{
  "activation": "silu",
  "normalize_top_k": false,
  "n_head": 4,
  "norm": "rmsnorm",
  "init_std_qkv": 0.0582
}
Below are experts of layer 12 (counted from 0) of a mixture-of-experts language model. Rows are named router (the router's row for the expert), up (a neuron's input weights, with its number) and show model dimensions 0-255. Each number is 128 + 24 x the weight over its row's rms, rounded and kept within 0 to 255.
Before each expert's rows: "mostly gets" lists some tokens that are sent to it at least half of the time. This comes from a sample of Wikipedia text that the model never trained on.

# expert 9
mostly gets: "ang", "va", " Car", "ig", "lan", "mar"
router [ 72 123 119 136 110 150  98 106  94  87 150 129 124  68 154 106 170 139 153 136 135  94 129 136 124 167 114 105 122 107 158  68 150 102 187 112 113 110 142 135 121 112 158 147 110 130 129 116 107  84 143 114 124 167 107 126 119 131 173 164 172  98 132 118 123 117 116 137 131 113 139 159 119 109 124 156 120 120 125 137 149 130 100 121  96 160 129 157 140 143  93 125 136  87 104 124 109 100 158 116 104 130  88 160 101 131 142 128 128 102 103 120  71 133  79 118 119 105 122 114 114 116  67 144 131  94 138  97 136 128 128 122 152 140 143 117 135 130 189 118 133 138  75  99 108 105 150 105 125 135 134 113 143 135 101 136 133 121 151  78 156 107 182 125 171 161 148 143 122 167 132 116 123  98 156 104 156 141 148 155 135 180 167 164 137 103 125 150 110 158 117 163  97 125 118 155 140 114 102 110 104 116 146 138 132 178 131 158 122 155 120 128 100 110 151 116 100 158 113  98 149 112 120 146 122 106 159 110 113 156 135 126 137 132  83 152 169 124 159 140  99 142 136 152 109 174  99 103 150 116 157  88 142 160 151 160]
up0 [143 147  88 155 144 101 125 151 115 135 195 110 121 134  96 105 102 120 134 126 130 125 144  99 185 146 126 110  84 153 144 108 113 129 166 172  86 116 122 162 110 123 128 142 136 124 120 104 143 140 118 127 121 134 128 134 135 101 139 136 170 137 103 151 122  92 179 112 110 104 136 168 163 153 128 123 152 160  96 153 121 146  90 159 143 164 138 145 143  95 135 110 143 147  98 108 120 130 158 152 174 136 159 137 108  96 139  93 142  99 149 167 114 143 133 119 150 105 155 148 126 103 142 157 142 156 166 134 139 144  95 129 110 133 142  88 143 133  99  83 127 111 139 143 131 113 147 109  99 112 110 115  83 172 124 154 145 132 150 119 111 132 144 155  98 135  98 148 126 134 157 112 134  98  80 151 173 151 133  96 179 174 140 122 116 106 104 132 150 114  93 119 109 138 132 156 114 178 139 115 142 144 103 145 104 112 130 129 117 175 153  95  94 151 131  70 124 168  88 111  75 156 125 102 123 146 169 108 116 127 120  83 128 109 146 163 103 160 124 163 146 126 169 105 161 128 180 149 141 129 118  96 129 103 137 109]
up1 [125 160 150 110 138 122 162  74 144 117 150 130 104  87 104 154 143 129 111 170 106 162  90 110 138 177  85 119 131 114  96 110 122 132 122 138 151 100 149 177 123 130 182 124 151 113 162  93 153 126 163 115 139 124 127  94 126 151 153 149 132 114 109 146 119 125 136 122 162 134 129 143  86 135 131 149 166 120 168  79 116 104 149 120 163  82 153 142 148 129 171 155 155  83 114 156 111 106 181 110 109 127 121 110 153 146 135 105 142 160 123 141 133 119 103 154 146 148 106  61 153 121 149 153 121 155 124 103 126 155 133  86 124 133 155 129 146 148 160  95 120 159 115 109 104  95 153 107 138 113 131  99 107 180 126 129 133 123 130  92  73 138 119  93 130 111 117 137 124 103 120 110 128 138 138 137 163 145 118 130 154 117 151 112 142 112 129 169  97 128 174 136  96 156  89 127 133  76 149 114 118 125 131 113 133 119 137 136  95 111 123  98 108 103 155 148  97 205 113 115 157  85 129 103 131  73 142  99 104 115 109 104 114 165 128 120 119 128  82 119 142 141 129 117 119 172 121 117 124 146 131 146 103 158 138  86]
up2 [ 94  94 120 152  96 125 133 124 113 120 138 116 113 110 131 104  73 154 153  93 130 105 122 147 129 115 192 143 145 121 144 133 115 148 151 170 147 137 118 145 111 143 101 123 143 141 126 144 109 114 128 116 148 135 105 111 116 167 113 156  97 110 137 121 140 137 109  87 128 126 139 122 155  88 116 102 142 131 156 101  85  95 123 146  96 192 130 155 131 118  80 117 143  82 153 109  94 149 107 149 134 166 100 112 117 121 125 126 117 139  83 175 115  77 141 151 145 127 139 110 117  91 117 136 144 120 106 150  98 127 118  73 150  82 109 156 119 128 149 104 111 111 104  85 156 145 135 164 139 130 106 107 142 106 140 121 173 143 143 139 180  95 148 156 131 122 122 155 130 109 111 150 123 117 152  94 176 132 109 116 177 146 155 165 126 148 152 168  93 135 124 139  81 163 129  88 144 155 119 136 111 133 137 111 146 113 108 168 131 150 169 118 116 129 167 167 126 134 113 112  81 125 128 127 109 147 135 158  88 152 125 112  99 101  49 121 129 125 150 142 161 143 115 161 150 141 115 120 183 128 135 139 125 146  87 165]
up3 [135 152 111 144 132 144 148 175 118  95 136 118  84  86 127 107  97 105 106  96  94 145 102 163  84 127 135 137 110 121 131 106 106 137 105 126 112 116 182 154 109 153 136 123 141 152 128 133 119 140 164 153  77 146 166 145  92 122 154 153 139  98  81 159 156 167 108 132 102  79 147 181  96 138 150 165 111  98 150 159 158 123 153 142 139 118 119 132 124 112 134 130 124 126 150 156 146 146 116 134  74 111 142  93 124 152 104 113 127 124 127 141 110 125 152 167 144  86 106  99 130  93 122 120  93  84  78 117  73 146 156 110 128 130 135 125 173 109 111 144 133 146  79  78  87 139 180 103 148 104 122 138 125  76 124 129  90 116 103 154 122 128 136 166 123 150 135 126  81 116 139 111  98 137 137 143 121 146 153 109 117 182 162 128 165 127 115 140 121 113 127 149 112 123 143 102 140 163 128 132 126 139 133 112 120 130 117 145 149 140 111 133 140 130 147 134  95 100 126 141 164 159 101 133 166 134 114 103 186 132  85  83 127 130 107 126 148 112 118 133 151 117 136 105 160 130 124 192 161 105 108 136 143 145 169 135]
up4 [142 118  95 120 140 106 125 140 129 192 122 189 114 174 121 133 143 133 111 109 138 129 174 137 108 119  99 156 168 146 144 117 175 136 131 109 112  81 143 139 165 118 136 142 126 113  74 144 143 166 132 128  77 101 128 139 139 137 145 127 150  82 102 122 114  80  72 130 122 136  85 139 144 114 114 155  99  78 110 132 110 163 162 146 102 174 117 151 133 135 123 126 111 115 177 116 115 108 112  92 122 107 113 130 137 124 122 133 127 125 126 141 126 164 143 124 164  75 111 131 123 124 139 131 149 110 164 142 113 130 182 122  95 136 155 130 152 120 114 101  91 142 101 132 147 111 136 115 137 161 150 130 133 173 148 139 164 100  94 124 109 131 119 119 116 118 136 113 118 110  94 150 147 168 119 134 139 127 138  79 126 111 174 126 128 115  73 126 153 141 132 131 108 151 160 125 145 129 132 122 180 167 130 127 168 190 145 114  91 103 131 122 113 171 194 127 156 113 145 108 199 113  98 124 120  97 102 118 120 134 126  97 149 138  98 134 147 139 130 145 135 161  77 122 104 134 133 120 103 132 117 124 125 144 113  80]
up5 [128 169 131 122 155  90 144  96 152 103 183 116 115 136  85 141 146 106 117 149 101  92 132 142 146 121 120 127 150 144 123 183  83 113 142 147 104 150 156 117 115 138 173 117 132 129 139 142  71 174 119 141 168 100 120 146 124  94 103 144  99 145 132 107 120 114 131  89 156 116 100 147 119 128 108  95 107 102 179 189 149 144 117 152 131 139  53 124 115 100 116  88 164  95 135 139 128 140 112 142 135 120 177 148 109  99 129 125 154 118  97 135 100 143  96 146 125 162 167 102  99 152 128 146 153  94 112 137 101 116 152 114 148 142  93 140 122 107 152 131 119  95 159 134  76  96 104 145 137 145 139 111 159 144 167 136  95 110 154 114 140 116 125 135 144 115 151 124 158 126 120 118 147 135 124  89 143 130 120 119 146 158 156 136 187 122 123  93  88 159 138 122 181 139 125 160 132 126 104 127 111 128 123 163 110  85 151  97 138 115 159 143  87 129 162  79 139 121 149 154 149 142 133 126  91 124 116 144 135 146 133 156 148 141 104 142 125 170 101  99 160 115 118 125 121 147 140  92 113 118 195 138 139 100 131 111]
up6 [113 138 100 160 107 149 109 109  83 134 151 121  85 116 156 167 121 134 111 134 148 113 143 131 140 114 120 128  99 120 134 117 165 141 148 101 106 125 153 144 145 108 140 120 170 132 151 141 120 114 145 153  85 107 165 113 105 150 111 145 111  86  85 171 120 118 150 181 187 117 138 130 137 102 126  76 103 116 102  97 169 132 137 130 138 110 143 111 102 152 111 128  98 154  83 132 113  91 149 153 146 167 148 171 130 101 126 140 118 149  84 119 147 125 146 116 176 103 153 141 135 134 129 111 135 119 140 137 127 120 209 138 166 111  87 120  85 184 125 120 139 129 104  92  91 116 174 103 121 132 130 155 156 117 141 172 116  72 112 140 135 162 100 142 125 176 142 134 147 177 121 127 147 169 127  68  98 121 141 130 127 115 110 140 106  83 139 101 135 109  92 155 113 141 127 121 149 100 148 136 132 183 118 148 120 153 123 135 104 115 119 134  84 133 136 129 155 112 101 137  87 119 128 130 146 138 180 133 119 111 174 111 108 125 120 132 142 136 175  96 138 138 146 135 145 123 107 108 179 137 123 131 130 123 130 149]
up7 [132 130 156 136 117 101 112 124 153 145 121 161 125 156 161 156 111 167 126 166 139 124  93 195 144  99 122 184 130 154 134 122  98  99 113 156 103 103 136 122 164 157 120  96 154 139 161 127 100 131 125  93  82 139 117 152 141  76 110 133  80 178 108 126 154 132 144 140 141 107 120 171 124 130 122 117 149 139 117 111 116 141 147 137 121 119 123 135  93 148 127 120 125 118 126 154 104 139 127 107 101 101 117 163 146 104 100 118 106 178 134 125 123  78 119  83 126 116 129 212 138 130 136 158 152 107 137  76 159  96 117 134 111 135  93 122 122 102 165 129 130 125  99 119 117 100 105 130  70 107 142 103 141 137 110 126 124  94 171 113 103 116 154 153 128 144 131 137 138 160 136 134 162 133 103  98 152 185 148 113 115 136 105 164 156 126  74 111 115 130  93 166 118 111 142 165 150 124 118 179  97 130 128 136 154 117 117 141 125 147 134 118 134 144 152 163 179 122 162 117 113 166 159 154 156 127 115  86  84 152 131 154 112 147  90 135 130 104 120 116  90 131 161 109  97 165 156  95 118 126 123 107 133 123 116 145]
up8 [130 109 149 138 107 143 123 101 174 169 115 109 119 177 110 134 131 116 108 111 148 143 113 156 147  97  89 130 120 171 142 128 122  85 120 115 133 128 132 134  93 109 117 123 117 132 119 100 170  81 124 129 121 143 146 134 107 136 168 115 107 108 147 111 138 118 102  91 101  86 151 185  95 101 132  87 121 120 140 134 135  97 120 121 141 130 158 160 129 106 170 130  94 163 133 157 140 155 157 140 107 142 117 132 148 108 171 112 107 149 122 117 137 117 152 140 142 108  69 119 109 112 144 112 148 133 172 118  91 130  96 117  97 108 137 105 141 155 160 133  97 113 114 129 104 104 117 103 116 179  89  85  54  79 140  93 135 160 158  93 135 127 150 149  88 153 148 152  95 155 156 109 108 123 137 132 110  75 108 114 154 115 129 127 139  99 154  85  95 106 104 156 149 133 121  95 103 166 143 166  90 140 135 135 119 126 113 106  96 100 153 149  94 122 159 127 109 122 141 118 108 146 123 124 119 137 129 159 120 149 153 104 142 135 149  85  80 107 158 141 123  70 120 152 149 137  97 136  83 155 117 116 133 131 146  90]
up9 [127 153 114  84  84 119 129  71 115 131 160 144 153  94 102 118 118 147  98 160 127 159 147 127 126 105 144 120 175  97 142 146 149 133 144 131 125 144 149  98 163 139 111 101  95 143 161  86 152  83 143 101 126 145  96 122 108 117 123 142 116 142 135 151  99 147  97 131 133 112  91 119 131  98 122 178  94 112 159 142  97 151  90 143 115 122 106 192 101 135 116 124 138 141 126 121 109 168 150 126 144 139 116 146 111 112 178 103 141 111 170 154 101 148 112 137 134 104 129 101  88 130 115  97 153 112 119 133 121 101 120 124 110 129 121 124 161 152 109 138 152  98 124  73 149 122 138 145 146 117 156 142  59 142 136 109 139 129 142 145  79 170 139 131 115  98 166 140  93 140 102 110  97 109 117 127 144  99 156 158 138 150 139 198 111 102 119 133  72 123 163 149 145 190 148 108 121 111 123  99 137 102 129 114  94 130  92 127 171 114 145 200 115 146 122 141 131 109 171 135 135 132 153 154 118 114 153 154 101 101 118 143 107 122 155 137 143 148 137 118 123 112  99  71 108 157 105 127 117 135 151 135 148 133 140 155]
up10 [ 98 136 126 148 161  96 119 127 161 142 128 165 172 149 134 120 132 150 147 133 140  96 115 123 105 157 155 183 122 126 110 112 134 119 156 148 138 105 103 123 136 143 118 128 188  85 115 162 101 127 119 139 138 121 101 147 142 108 143 133 153 133 139 107 112 127 114 154 188 147 108 130 153 121  95 137 116 100 144  50 175 139 149 109 127 118 106 123 180 146 114 141 175 105 120 137 114 164 162 148  87 135 108 131 104 180 144 116 135 115 129 138  98 120 115 102 165  91 120 122 139 109  96 113 132 136 114 132 126 157 153 128 177 121  86 149 102 120 148 112 131 150 148  67 124 115 128  97 146 178 123 106 156 113 117 148 121  98 127 151 109 122 120 104 100 111 161  97 147 120 141  91 108 142 104 132 106 161 124 104 155 132 120 129 120 140 100 122 107 151  92 120 135 136  84 156 170 117 114 167 167  99 132 115 154 131 106 111 161 121  98 143 117 119 139  79 166 145 136  89 124 148 155 132  91  97 138 122 115 154  81 132  84 117 123  93 103 151 119 121 116 184 140 144 112 131 100 115  64  99 125 131 101  80 133 114]
up11 [165  95 113 162 109 131  95 133 110 118 122 127 104  87 113 145 103 121 151  87 167  83 146 127 119 126 142  86 166 119 151 111 133 124 130 112 158 160 164 128 152 148 133 130 123 156 161 149 124 160 151 114  88 105 141 116 197 136 146 123 118 171 177 121 145 160  98 127 128 164  95 110 139  77 109 155 161 105 136 103 118 137 123 143  74 165 154 136 140 168 157 152 131 131 123 119  85 105 133  97 135 170 111 116 159 146 147 112 126 126  79 103 120 116 129  90 158 141 162 137 171 125 115 150 140 136 168 145 159 136 107  89  96 147 154 114 123 126  99 109 128  97 164 147 124 135 137 153 152 147 112  90 116 131 152 123 121 117 141 136 115 106 134 169 126 148 131 150  84 169  78 117 137  87 132 125 132 112 155 173 123 135 122 144 152 157 150 138 129 103 115 162 118 104 129 106  96 134 108 109 135 124 144 102 198 133 102 116 161 122 187 160 114 128 162 147 111 136 131 119 147  94 161 134 139 176 150  93 141 171 140 114 152 109 146 121 124 130 129 111 147 132 148  90 144 167 117 113 136 159 131 143 134 157  96 127]